From a checkpoint of a small mixture-of-experts model trained on Wikipedia.
Size: width 768, 135M parameters.
Experts: 16 experts in each of 10 layers, 288 squared ReGLU neurons an expert, a softmax router.
Training: a variant of Muon for the experts, 1402M tokens, 10436 steps.
Below are experts of layer 7 (counted from 0) of a mixture-of-experts language model. Rows are named router (the router's row for the expert), down (a neuron's output weights, with its number) and show model dimensions 0-127. Each number is 500 + 25 x the weight over its row's rms, rounded and kept within 0 to 999. Numbers have three digits each.
After each expert's rows: a language model's description of what the expert responds to. This comes from a sample of Wikipedia text that the model never trained on.

# expert 1
router:502513499491472515489518505510510511474505519555480479468467488536512460464534484490481516498526498482503504460500512498526490495503528482506445473474531517485512497513544510514497538499527526486463523492506498477476475441527467486484493510485476495485543472497491489503502501492492501508498530490496551500490479492495521507473453485496540524509494545509511524500509554534518532502471
down0:509460486546526522488465515519479516491534489490490555472470505491534489496543459445498480514511490456527480505517500497511490469482492504519502522541462509530489511512521486517531491516512551514514485460518479485458513509511494488475530509524470505503519527498466500489507468511510540471542447476504473533498504496544511525533498524542501479490531545482490508526489487471524482486517
down1:491497475511503484484459549512519540467523536468543492513516497471504501491510492515505477489498450540509498469472482493488510499516499519532486486519567473501522479487467487520501525489534519474520505448523489484487488542505495496481501487474488499472479546490511471514521519496505511517523483503507473465505492440485539524474485494508501496488521511476504459453515509511472463502475
down2:508550490499477502528494528504515500484466533473496513521467518426540511492453483521504513497474495450449485485513535496509473481496504485548530526506529485513510511494505511456515510506490502465527497535489502482491500463521510492547519483503535470501454531517497527516466523520478456518456554485466514508471498521495494519504501494488535495489505527523469492485475523504451478535499
down3:529489493487509488480506507476469524511480496487479484508478528479521506466507533529519468487465530529496503486506477460492491467483540514518502497496468454508514453458541520519432463470510486501489527484507467470497488477503497500486494504494508505486492511458489510470526514509461501488470497475524490501521505477456444480454485477516505480535511515486473527499482476519496481458499
down4:500506487502530505472479551482512480471549472461498542498512484472466495520469491493511532488494520467461512467479551501501485521488513474480513475486493467470512488514482489521481480544470512570502533510516487531491472496470479494518485527463499503517506502519490485534527552522497455474491502461448494504504528529516459458510503511469537488500504471498517514491486497476485483508469
down5:528500513481488476463498518512465511529485475464465511489474541539527482514493541524521524510467513493454509495529496496517462535504526424511538528506556519521509505486502477497495512570509482514503478493483489516501475439535489465540540474552511507490486500509457477477508482518502476476472522506483485501476508464517467449487508528544514481476510481497505521501505514521464480512500
down6:518442529538468535496502482555490486509493458515464494452490523540472487510530511471526501473477490481474501524476528517522466490495493550502497503521528477561491519537503465522463506509523503519512516505495468479463512462483470486520493549524492566482493491482518514498482491484442474488516480492489527548573518541471477511496499530506503449458499471519509456461479494497530527473491
Description: Pipe separators inside wiki tables such as vote or score tables, plus scattered name pieces and prepositions like in, at.

# expert 2
router:484530510480491507522537523505484501502507453490494487537550475495497511501519514503493533462514501523498541477464525484563463475503504473497509449530498489521493508492510512466507521496482490470500518532471506465482499467512464483458466528495514467523531488532481507532528498511514475489489483478488484513542432524487512525528498475504504510507493512525482493476472531490527520510528
down0:527512498478531502523552477467521498504490538489473529499463491511472471523465502511499445489470496492585513457499496485505492489488510492529521450525493498515497539524498533514510527526503466557461512486504464505478545499462545494491486484494461488519442506514505502517473500487459455515498495549497519497478510486522512492492523515550519498491489522457458504512484479491533430547479
down1:487550532489531475531444531510484465502521529454459468490501513539487481444540537481525483505510452523467516483453497516494547511486444490524526500486534522521546504506488477506518537524530488443507523530499530531481470494534520511502497448482504473500475500483496488559532458502422472509517509542499481497507523505477492515522505499506500487520545510519493526522537510504496495492458
down2:506509489559476494487523531469546530527510537496527518495526499487537492493472512505509488525525517501507466479512503501505512477522510519462508472487499494491522470498509459462518448492530487429503478508520514512441471496503520503445492472508550495547490479461485573498501529476489460529542493488541466507511499515528481524485464529486524526528483501480490501472512512493487515484481
down3:511470481497505508447495487479511475519507522474490477501496536506498479478477509518472501472522541514463486473505485544519488522519527523511474509495514520504453483474516517535536514498499465540490528450533525483526469509487469481483475515485473460442519518495475500481533508508508522501507496484490535463500530459517527515521492555482493470480481488473478536490490451557505502501503
down4:486515503521491493476491488478488518494500501463498515497508452546557454473518466485511586441516473514533485497514497521554474549532488515453510529527531521505502518508507536492481496436397525478545501491551497528451533560493509527481540530502490504516504506503484489460504537493537511505512516520457469451509509488496492508494470514492521522476499503507532471502483485506484507456546
down5:518464514510532473496509467511510493501507520521493527491539523473447501505463536526501527499512509509468475458525507475499499515485510504501478497526514537499550491486479515542520482552475490531523524557493502558494482478489520533500501518478495496472522493529491476481509515516496526475473533501524493460503519495497512489482497530468504499489442524526450479513471501494507501516456
down6:497485513438513564515477518491502514513486487480465440540491499476470509479515505474448470521464513515485514486516520535516552444487480505514483503528489499517497523524518495526459495544514465535450487578480500514466523491524495472465507425484504491474501531481475462456488525532504433504459492480489472493470557482514534468429487493509514516533474497510498456484487482469560511535471
Description: Colons and pipes after fields in officeholder infobox lists (Constituency:, Succeeded by), line breaks, equals signs, and modal verbs like may, would, could.

# expert 9
router:547483470502494480503506492515490521489487495563492485476456515528525459515509462511536524454516490452530518492545501461464492505484536441516445481518482498506498501500496506503519533464492509465457500484535531469487492506504456489492526530504507492477500480495501475522513523495459528526552501530490508489514468500482542505506490488466546472530486511491522495472544462497528525489510
down0:511520544478532511532498525533561465488502557554471475520518483462515495514463527484491539477463462522501481542508479542494466497479515500469533487497475528488517521476501500528475508461510510498516526508487542481517505508543488498475517506520500499477478499537488479461535504527528467504494493520500483510469526515521491505428498520539537532557466470473453477489516535525504469484514
down1:521478534513497490507556462492494498523494523487552522511563473500507546505483495494508568545543450482513477505486494516495494533483510509561542506554515538530495544513493546538477503488498468502503519521491511510497507492464493472470510501498502517489527487455474499486513513492504534551493486488502503507495427479472559467499522512497512495492496501500470504482504476483485475507471
down2:482489437525497504404490499518504527548492465479547475544476529489459501504482523520496504461543459496519499515485521531508507491520511532530493518554562487539529510485473490532535491492535500494453510466467508518512545496480528494513511505458499512465495492542496477513496490563472456500526494526506503494507505492501492509512476478475537480494477496490489556478502499459497494508478
down3:509501521497480523424519499489490510537456506503470502421495482495501508488489487469480514470526488507495501489473464475493550477523533513540459534514469459493490538504475482552505500530466520522494484478502504510493471513496529523492524521464516488510523482485516529528517488499493525513474498521493527484498502513533501482511509489480515522498517502508468518487523505501459544515494
down4:517469491498513508520513516472476547480474505529544479535494525540460503510502450536533478456504517524467492486474490532519483491483473446519521499507491530524473492500486459485516483526501494499468501483480515448474514500483506538479537513510467486508476524516539502498491497505497483504544501454493492484468526519495465508532460466489462485487488488497447535526436502521483495498458
down5:485490501474456475474533517507470472490520507480467503502556479528486500529533484451458496497523489507497521504482516506529476457513485546469505531482529445472468489539493473484489495492486493512467502481477507518512536492505518483559501475493487528516469529478502499480468486537498467467464495517489493575489485457466517492542484473457496467512525472536528520483499517497489431492482
down6:519521471494538482518528459508465532424508508511463505474466511522526483527510455507476491495550552510519534515517539510533528477507489526542514443492498493535489484487511504484506492512475501476517487492512522522490533539473485462472529493512494484448509494480511518468542558502496519511492490533501506506528529485527526478488520497486524488487525466481477469502525498496441537507456
Description: Periods, line breaks, list dashes and "the" after prepositions like "at the", plus sentence openers On, However, According.

# expert 4
router:491472536494470472496464495480478502488505496505511499507464509507470444526517483528502517481500507504491524451512513473513481521528513504508504517464527503510485494538519492508497517445508456538494481465516540489481482465478498464481538502471486488475479501501503528525542487474520502525483491477534498461513481487460519501526465518481506504529499545507501543466503509502466506475481
down0:516464463506509509538475508481491475512544520526484473535510471476527521506508549502504495537555480474557502510478472515489527515496510494498568498500494515510491534504465503492513559461499493456474495525461492501520485520490488561486469495482519545498493524487561514512511493513558490506479491483514497495445498523506501496554529537424522480499481509522478493550526464486494556466488
down1:510530478488491529532452482499466525551517534504540508497527479515528499493494512522497536539523494491500496472510458490501508449512488485515537516501510469467507495509514521527521530435499492505535491459472483492524495510543517458470480548475493458469535493473539511515538505514493504548528523509533489492494494468505466493512514472481501510487469476495528538530510522530437479484519
down2:507500531500525485473532517480503482504513493509514513495459511474533522490504532509473516462507480480497509505481481498511522505527514504483507448463456495472476485520469520483453489495528480485523476506461499535485517531497522481469495467508504525507504464496489482510505495475529477490498533535518512436487473503483540426523534511482457487474502519503496513507489525496555467477482
down3:482489498545475487466481444519494455492491464504498490495532472484497527533526542500471494521502516497483508467510431478487484490514488513485513439470439526539481528450507527512500500493508528504511507541487503477499491527546504508476559461548486459494497479504498469464515513487507524493518487476482550500496550481554466546462517510517490501505484514519529498475524491519465492530496
down4:490486485466493500517492507516503500477468491499518492462508529510509488540479519558511518473416550521453464473518477491527497463507489499566492497494482511513502517512503466482518522480505493510472495520552518469523450500537461480517511530534504524483504555501521456495474534492513474513497474514473470495477514557465492469473486471479504473475531493482468471529524483487480512530505
down5:489473513509471447532481464474507494495495517496474430452491473502526484526499500507480511516505510523474486519498484469494502505483504519535528518502510495495505460531516474507449505512481500514495507501495494508518532469498531485506482484508489499515491480519486498504500464520447526489537514505522511470514501502492480484488509449499530505471487544489539565527490503502530501513517
down6:481476531481468488508493494545562485467519462516463473491521530489493472513482496532479508496528503491497517499463517492431545530489501488498477514454492524507514512523491485476513499530512513492531451539462512453523533468523471486520495458474494477470466524514482523496515469487531511500505509488484442500497525476533516460519462535491472515492505498482511490486495495508501462516513
Description: Invisible marks after coordinates before the slash, colons after infobox fields like Airport type:, and function words such as to, as, for.

# expert 7
router:508514477440512482519501544504511483504522467521538479456500492489541515483557508498505513480511535464514486498444546509548528504509515530477473492520511466471528470542510472488514514463546492473534480493529524484493509485501511550510459492519480505510504508541492513532489503529484503517504514529524493509539488548474528495482474522493597525513487538493494514527523490513517488485509
down0:475508514540516496469503533541507485548505476529519503528487510500464533535497496520503496528532519500483510538518482473500481471494502475502495504493482491500549492542515489481468471497463486529495531497530514535519481484496513512498536532518441526495485464472481508485516470483491460538462480481486459463497502520543495538456453443548437483502496457527513499473513478506463476487515
down1:482527511495507521508490513515481500497478506514512510513498533496517504544505506500531476502488472473508513524472534514500457527471508518457458527442487518456523496498505463490471505504494484507499449519487502525493476520534491473535487518479504462475512504481505497490504497523509513488470483500442544482520503501479520492554470481468512519465509527525522485500419467501471509526506
down2:517456471486466546535519506520510507527504461500510491440529508485453515507458474469532463524522462532542515495559494538521462520485507477523493559492552490497520459493516531508492475466454464491500498481495504499500501470452484436534481513520472520458521493517504483526478515489467542516471487520503488517510468551544476544507493509540493466537499499506499497499526483529533493519478
down3:568482554495500490493509536494484506477510503520505482534493518445520517497528492492487516547485543508527465490502547500459493526529510525500545516519499526519477523537474486463489504495518527505517513479520545464514505535480501511510463475481491481546493465503499537471493487481509481510479470468543477517541488492536508530489534542547516516488451491493513500521494462501539515500525
down4:517506536522501494507541514498505479520499491451493512537480518517551500523481515453498532574431520496492481549521509493517491463441473493509489470507512456428503508454471523479449534460493519479494531491468499493492452513529517537478506501472454482504520493470491502497469474499479545511483501518513496535513481524496516537470515506514493531481516501467485446499480496531510467491494
down5:506518475508546489474543493504492528484509490474523511547505526481512528536529513524501509517498499489494493483534508521524510496533514456508495535492498527534534487541522488474523495529520522522487472520515475462515535494507518439478532473539469497494469514471527477478520471519489551492474479517501492506535481495501508487490529546458518517478516493507509550507487471491533463500486
down6:548495498459485494511485536498493521483501499512537501522533515430519501507466511493469465572486518501521540502457458510513498531507522516496502528522467493494563519523507541488480494470544555472492471490501456478474520532486524513467487509556475464502497532481480517466513519488511466495540499494566475521486492488479461504490529509464531492517474474506520439510522477467474461454514
Description: Digits just after the decimal point in decimal latitude and longitude coordinates, plus scattered words after quotes or "and", like York, River.

# expert 13
router:493461481513525542489521486483486494490531484516449483484500490503532519540540556494517547484554537518527510514518517528522501468492527527484488466519530508531482478503526512438482518494519495496470470482491488480529496486483498497477505540532473488498523478490530495536538471475465503511516451505517460486509520531476491504511497506493483515553501548455512483493465468526499496512487
down0:493538499470511506485453494503517513499505508520516466458524493524558486494464506486479518495527500481503523519462459515507486512561491485550529512492507521482526468495500518479501525504549488550480507505489508525506513501500491501493509498477529483519489523486502539506513486486479527556483491490517518491562486457512498477520504551480500483520498466534513520479465501486513505522453
down1:480497494493523464472480502511509481551445486433540495502490517524522463493497470474495492506482460527496471478505498476475504506460516464504501459475528508494510488451508465476479513508467564491502523525477478484508484489545547490522494503486510509499498525476519476471512506554521489511508512478521505502460481507494502480489509485503532509463548557498521527485479509499495507464527
down2:460508464541460477502529505498499542470503508514512525526493498478478477481494533490505502458470505518504493476493510489479523487494502505466485480482471470493485471474494491463528458498531504521514462507489502503480474521520496483446496465505434519463505531549504499483521426473519476495529501510478515539510505511451488492473450485483461480467498531506512500472499482515508490496473
down3:484540502508479499553486503490464492489469498463497498484520467497459499521486472489529509546513495501483531504486474527499502456520548530495482515514503496514449437483515513509519498541499461501526515496526528474527473522500522518480504541478504484516498535516501498522566510495497494497490508512489532486519499487464508503491541489458479534503504470496451545494490514511512533451497
down4:498473520509481524503493497470492460515515503490490510497493499527527461457509477470510493496490495538521522459483557456500477496500500506508515501511477521530463512485500515509470493501488512532486499476473483517495447539523494488507470537495512514527521502506471495508472482528484502487522491531564500481484474520505519477474469487466488520505521519460483535508536528537498517506523
down5:489489561506530487562485471499554488480467502479553471467463520505467533509510488502468518513465501538452484520532513499524467494539496506545476494482505498526520512480489520458521436496508476487542491487450483492450539505513466523448477506493474506493466513539512515544465519455499533467516503489479551487539534540485480500514515477508499464523494468482488526539503534500514514492483
down6:475504530573478503504521466486537503477519470514467488500512452433495484507496538468578525535455480523474456480532480483494494495507492492471453501533475520532510483531494443486479503472504486539476492475530492515468525448515493534528484473507500457521509553493549461519536472497474509491490466480444453478518522484434476560490504492459513509498549520488523519517460493513502519490483
Description: First pipe of a table after a heading or line break, Japanese or Cyrillic byte pieces, and mid-word pieces like Chi, ton.

# expert 6
router:476442497563499480529511482499495516485491486484470525508459520497522491490530478461480497486525531459492534466481500524500496512519510466480522559520504516479518517520486478479501478451479462492470464514469493453503505493480476540481518522525528488492499499496564549522467509494479518519537513567488535492529538482480459525503490554490520497526451528523503505529510492484519511495524
down0:510483536520474546484508476504494479537504488472525461489530516471483481505461519490499447495497499478481485527487474493463502485518523513511506518495502485511484494494444545486490515477517525482454516515530553485531543463541538479478461521468526486529488518531490512503500507465504468547514509456505500459491478499496504584478479522485506460465480545477514491491485535489491519477509
down1:504463499479499556475501501553506520472498482529521516502527536513478533512479517479527434472483517485485507520431486529498515524478519463517458518505507487557504516491527494559461496528472470512496508488516462494497487504517534514466465525479555501508488481510477507537484503519515516542480470478462484507513512497476542504484486502503430481513477499518472488492472526467519514515472
down2:488486498493453510457459482478468465549517525482539504531483487486512455520469505476482502484474500489507462493457531505538449573505514506490542510476485466463504504448516524500508500489516534506532474483534519492498511509493518489502474512516479525520483448537532511547503504552470441537477487505550515551502500544484488488520497504516555491493497537426463488515512516490503510492450
down3:523536483474538542445511507505508492462505518515490490471491498467490534462514526456529488501508527479528509508512497505531526515457513508460480534479520506517518496488482505522502540470461553538488501530532517500515508496492496512532545460512522473539501505507508482511466521531502490482482533516500524488493500496528468493460502486512487514474511474492518528558498529488493492497506
down4:510522504488410499443466482491513511531495498479506513505479488471495488497494506546517536500461507491519511525494502529506485520470464520483554492471478512496523471460527487501508515443528483496490454483464491516476518549486483540524521572533494522465517527488536538493498488490542478506499464529469482498510475485505511457471485508504459494459502463482514438493502500517564466513490
down5:510536508511505489466473491476502484475495536506444497493528509514504483442507526518540485506503430441524482534491459518475520463538504507530517499528478535444471506490449484467530486511483510498484496491487459510513521544483486506511525532505500496513494514486506492464483491508505478509502502484492523526501528439478488471513502488535451511486492485453501509467450546510479492489498
down6:539500518507539484530519536471473524518504525532441490502476441528508477528488465536547467472491480521491495483517521476514485485507516505474457468488534539519467499500509531520478522520476508511507492507463482484478479533457490449466500471552487488488495475484471485498476462499506473463524490531468543519474478488520510464486508490478516448523518507550536491489500427537539466498466
Description: Final or middle pieces of South Asian personal names in film credits and reviews (Jaspreet, Laxmikant, Ramanand), plus table pipes and hyphens.

# expert 12
router:495490498487512499485490521507475512484499509533497525508454513547501420518552451516506529512499500490500529491481532480468460512503513459504483500519514516498504483524535469522474523518486510513493509520503501483453523489506472468499500513461535503476541523509516471482490493502512487510514475509538501489463462532475520488517495514464528546551477513492540495533467533493500500493525
down0:527518482462470522491524509516497469474495480486504444502502461478523482514528475446516456503499515513550506450490513491498530482543501488515492500494532487526548508469491453470502526475505543476487452479487534489519517474523511505487513463468513511445528491467497473487464527465508505494489483545533501506482485490465464490498518542518493514504477517488496468496523459485538462572486
down1:500519524489482476431473502500465513528475505470503492509492463501524541520474497536495505529469470507472506529504463524447493500458451521505507522501508543503520509502472450497549470463454500467493515504486507528501523492492466524486484525475485485511525537497480461505547484517517498467466501498452475503486512483478461494540461514531484509501504468446484504513467483500504512519501
down2:512507542460554483556443443510460502476503501472529470504547552502545503485526493517519500514553504517482474487510476504552493529518546542482507533492540528535523449531491470548494485515468516505522510529542512491486501528493509472488473505456496538513469492494508489510489475439504523474525504522498519473462527490487484494493504511513507462512492488493467467527494472526455474499434
down3:494478458560482507488498501510522450504540551497506528514510484523528469456449510485482512487523466464503484495502490507515507533485497536518503491545495487476499508491484501515475536478506491498514529492500484514490487523489501479494521484485454504507508485487544495462512500505497497483541504501488515504490479470461472503504495530541499463441528499482522510496495510478466493491542
down4:510509491511487511508527472514513516512520498506516540507501483512468535513491494437492526491469499518479536507517485528492553488514452480487540528501527492513520484522492547515499465517519507480499487509480476506497491542543483477484496493463513470511483534482539482478494534489536481493509480505460496471486498484518516482495491535488506453525480497510480497478516509493514483516480
down5:500568510489491495548502487464521504511501495494529480504479459446476530476484491488490509482529438488498515502502501479474466552531485508483485491472495534500497495461485500457553548472528512500503507536494452499523487516518518527480481513506476488546506475480518505501506499466491495507488507562513517510555486467502507495475496522471482502502511474547511503490481538517512506475527
down6:519485506497501458518502539516505466506484527505522482508484489480415463465492568485500496513494490516533496525526497511517489486515484507478508491493486457467488496512496503461493486497475481493506477510481491486473496469448484498491575515503456497484510485456527469489501467501517516469512509538534511493538461538493503489524485529512479487505502501487504502492494485463474473479526
Description: Colons after infobox fields introducing measurements or figures, such as Total: 158.77 km, Basin size:, Box office:, plus km, kg, died.

# expert 14
router:495473508551491521475492514512468476463535523491500506528453507502514447532551467558523507501527511487509506433508529493477480482457496548530536502492513482518489481540544480462527528480521475472488486483517508512482532507498492501452491532505526499467536496501515481520478497516502506542536478514529527463502472522473544512519465532492540541516531505479511511476457454465507484487512
down0:483514507456486511497532485478495485467493492512526502499516475478552542496497494508501509512490491491509486494451525491526523499479465513539513526499546502448459527539481533514487506516504518477507508429517541501493506487514494500543439482496489492511523552491461482487496523478514487464476502480532540470486511533501509544505503541451482503463497519486507475427452522508500468494521
down1:518532486524503525474513470479488473460451510538486488498461488558455509481460508509483509528534494499504492475495481519473502477491483488499534492553459508457506486532491481492527493468507504479558455556482502492525509509464507523529484543506514510478506495469545523506503551493453502498493484482533517515510537515516479515486489526515514529473509479494459500484487504524509501522477
down2:495519538499503469496505512467478485493510486545532529528497530499530541491515454477566509485507537491448492481514486526479493481519475496502501501516453500505485499497488516496488504505486492552462492538504493510498495540491477439515516526565532474478474476498482507478509510526466452493537515470542498488493522497520448540508521468522510463474503521508512456512487545497473515480524
down3:477536493434498510492493530485511448473478507521491490535499450494497467505520502499516575467528501517480509536510499541514521514513484493469476487518488538484488541526536446475483503531498521496516498533522496533495478496494519444510465513517515519492459486498478504472539494503484489506491476501458516561531526541491501427522503474507497451496492474482488529445528514511472521507544
down4:437489495480511490509497489490477456512491506488518506443518547498541511479547545495551525547492475516463493527516439482514453511496519557489501517477524493522509515506478506475474502519489510497473529487451506523493473499517519506474525500538482507454475496490490482475511500482509487506458520509503475462517524502520509513450527506493471544562526478490510529484507487473479522496516
down5:468503533553487575518495528522493518495505515522517494530500485503519504475517506521490483516467458461495536541476501498494465483504465459502482486500480500521484512504514540521511515512547518476515502518485532509440495531462464464488500503505496528515498473529536470508540493503495527531449503464511506483509492471478537535493513496504445533493501536497462488506482467501486454490542
down6:459523506483506499491526532487466465506496514501498511506493486465550481498523508468490502504551487495485511507493508495502492534511473470465518509488431465541481553528542483537547485514486497483504493519523501525546479515499529519508534527515493508541537526523486471511506493466476458495500512503510510489488498521494511475491471516514473506523524532443562451483488504536486505482538
Description: Invisible marks after degree-minute-second coordinates before the slash, colons after Born, list dashes under Births, and opening parentheses after names.

# expert 5
router:512459517467468504481522487530518520517475550518519449527469484492516499490516510487452503485510514488501526493551526505460489511507517480514446485499486525505480443521565469521543472494482474538439491485499486526493504513511495479517519470514545516497519510548501527548479532500491524526537552521524508491510491524456494538478450523489548501513509524513498479528487473450523498455489
down0:499491494500532485513482491536517486490473523467505517500475520512514463498539476456467482494520460524489509496469474477503555473520486470475508465494470487465513533503495504526507497476503516466499527479498508475460506472494539473493475486500441526470511528487487486493495507507471483520530523482516479480520496459472510449513473502423489481531465512499475478503510483492487506530520
down1:510504488483509478510514552511506458487530470464533472495460469513507507485516470482485509498495488512555510546506524513526570528521526455507530499503494485492486503516490499518498481490531480492539541526486527483498514441494496491525490485490514517502490494451532478449475495499466549454541533497489515477469525529477507480502512471528532478486477497504535454521506512518485500543507
down2:472495530495505462498517468538478450509493474485500503451519494507481485508515480513513461522527462514511456455474506531492539505540473494450474489537511496476526497546506515468484532525505487485488497511510536497554491475466505489513494509494498517471486479469516501460478514505519528459531520512489517512510488552536491474527530507498481506494495467494512469513496532470554515479485
down3:556506476516505508520482500524490510478523537498518492514485475517519507496506505535435471539546480478493545501530500486499511498495532444501480455518492547492484479499490468486512467520488499530509494486519484479508496546514529493503457453492523476548475470478437479492475491501496530537519466519465509486487539563491496503482472510524574517499513475472444527488489470509524503478502
down4:523512508490582511498520470514486472480503485496502514494516475488542436470456507545460519487516448551489486550486508534493511507554512495502471487498510482488488528498513509462480493490499473464501484464484524503489508506527466483494491480494552510460483499553524507490462507501504502477541533481521502497507458456535527451468520539475545502471499484457503501492511497569499480516475
down5:513512496503522537519512517532528498528454502524511513482472520517496522484465483519555481468473502514541467486505554538517495450507477466497516529515508527516514502468563486540467511487485549497504515523532521518486478499437477504509458526504495499455479521512489497502500519494468512510505547522482510530488531487514460505533500471474492573509467518485475466481497471497466507485483
down6:504492462509522527479513512508465496468469477503467513478483504545495487514511493501483525521491499495509530491483517488510506522500458466545480463470509511520492503533488507460532502555520468508502479524484537502481522508526492469505511509512532557519546516507468449484476487544471535443477528502507494485515488468516515483502547489525505489481507439469469483489500499521495496475531
Description: Function words in opening definitional sentences right after a title heading, like "was a", "is the", "division of", plus event nouns like Championship, final, death.

# expert 15
router:484509546510503492491523499474489496508504519473525497508438510508486523562522480482535567516528520487509491476499493526514456454467506518485508510544539478493514484540504471495526548443477481515501520515549505491494490488523476500536494491475545457462475483508522497533504491477466502521527446524516530498511486478494533512488521504491526511538460559463552508476520472540512522439495
down0:462518461477516520460502481512491496527489485503514510501466466515472492463556498504514500489506481457487519469501484474505478517464486487480507543483500558509486528496471473519470538525464498500448504512482495507482501495520491496503485492508499487448478469529491493498494513489523513476500473497510507547543525516459550483498485499409551519518487444495534471518543483547537522510539
down1:499523513483499485486505536522496503525517471493534522514491478497522521477472465517521469488470521504502512469515511461469476513518514463480515538482500446503517497534500471484507566532502479495515510482525503530475455478506541539470529507505485471472528490519495545531484495490505489501461520526498484534501518464468573512543492504514504502464503507508477476510487525482549525583494
down2:524484539505500505536496489512488530485527475499555545504458507468475472540513480498486534514489478483499509508521527482499513521509508465513512495488482436540502551478565521468479468461476502486500528451447534467523462488511514444538500514510504505461501505482555474506497512504488511470483523502469510500508508509483475465535535446498482526537504494486468497429501530545487490538531
down3:510519503513475442523511496519523479521523461467462481479483508509479502495499498486492483523530513486479511506481460521524483531486535486488476534526534485522462459534479516502496529481505499493497505459504528491482536495519466505494524496508513522485484519515466531498486486485450475501511481512496536513502504475458525558474503531479478475517476464508504491524513471520493509449522
down4:496467459487560510506523534477513539537482503488498493468506530484526470516514544487520510509518526491472495475536490497559481524480513492515467484542435486479507491499520494533496467512490503473497488527484485463476507499496457471575483518519492490495527455521501508444517513524448491504504508491529503522498512508541481463489504515515508484511496476525511513477504512515491509468481
down5:499509513488501535500509533491501517524512532512560514461473511479458486461488470488499550519512467521531521500512516481529504528452463500471531524504435462511510459476470502519537520493494538471512466465483478460527484510484494465474485506516500506499525489478496497492519503491492503559469511471503449506509497487530495486493495478484492544493489511508508499527485509476525446494491
down6:532513533464510497463480485518488454517532499496433525487489496519506441523436512472504499446503512464534525512534513544485538506482494544516456424459503442499542517483505483547503496474515543510456501509516509512516515506486505471472460470460491493488484484520493486506509518501494504503503532493546481489499459522517483519512518500487538478419484508518514515517512486468514488456530
Description: The word "by" in passive, marriage or measurement phrases, verbs like was, is, born, married, and first pieces of split words like ab, cons.

# expert 3
router:531483522455471549466499500473454554523435475497474477480478480515521466528536502509514556460480490517515542458482484549518522511489485494509513512545499463483529512515585526477461507506503478543501496454551511504480479479533514461482464499510469452511518490472536517517554507495482509492511466513513497466510471492490461501475485470463479502504469518496509540512517487455476496493447
down0:497469531507442495501534487503465531489495521557470486493464530572485500449572520500485508471499505495493502503492499493469511487513491487492505519525454492502449497519522459512493492513494487533480495528499485481519489518511518462509494526552510499511525518480448522531525512513508539530483506524450537496533470503533536524511460498519471512506520481490505518504481516446498451498529
down1:492491498498495514491518506530458546495501497505528490476553519462484528499456497495495488480477577516510557512509487513512494488501504478487509508520509525456471495501524511535533504500482485450483474536506519536452465511497509525487495511487486525474491492493513456493497498525491489506508529500493527460499444513496486477490519472528510492539484541524498514514538492495490455485509
down2:518467486491521501530475492497484495494505487482473503500525477512485484491452492523503465519498489548527481480487483476484500455481468463529503475439510525502505516506496528504518465539488483483562484514539507432505498494490494504507502503469483494498513513513540461487495509523534482488487479486507525522497443494473489483469553542452503489512456494489495507513499482517463500476508
down3:477502504524464530501560527525499497523502490512488476530504526487453529480485520500498418479531487471475492476485515535524501506488499466470508487491526485511468477514508471515509495511490517531473492439526469504490492478514516491506508511472518520485528457504486484493466543523473502522453531484482478518493492471479509473562499506458522493525515483510471485474458551504506500532494
down4:500480523513530483505511510497478510488464477535528516477481473496479479481476528505525512509538444494547494515510480504459521489471524509513522498514448501529482477501506537466464521498499504528470505505524466460489462518531472441464483433507467515520490531510495515526496536548508472505471530483523556519527511523548516512465505475503470501521537493481517528512479454513507510458504
down5:519496478453447502494512515496502482494464551453509456497547460499493515486498515485511490529526478508506495522484518490512543506487502517478502513503479519502548477476525492444502523486491486504469476529488514521494511546472514501461513475506530463482514486517421514494540502477522491540494522504462493499502490467529492507514491491474487482478491492517485505528479474534489512474552
down6:494505472493552471515501470530491506523533566510518476512530502578531523458465512465531508513478481543486464494522477534496478530506505507538475524502478488508522492484481507500511490503488524506507516499497442491484498467496472470486511506483495485492552532467489462436514546471508511419484494508491544503482470506491513524475503494457474492493473490470466539502499556494446464564508
Description: Pipes and punctuation in sports season tables and standings, and mid-name fragments in names and places like Glas, Saint, San.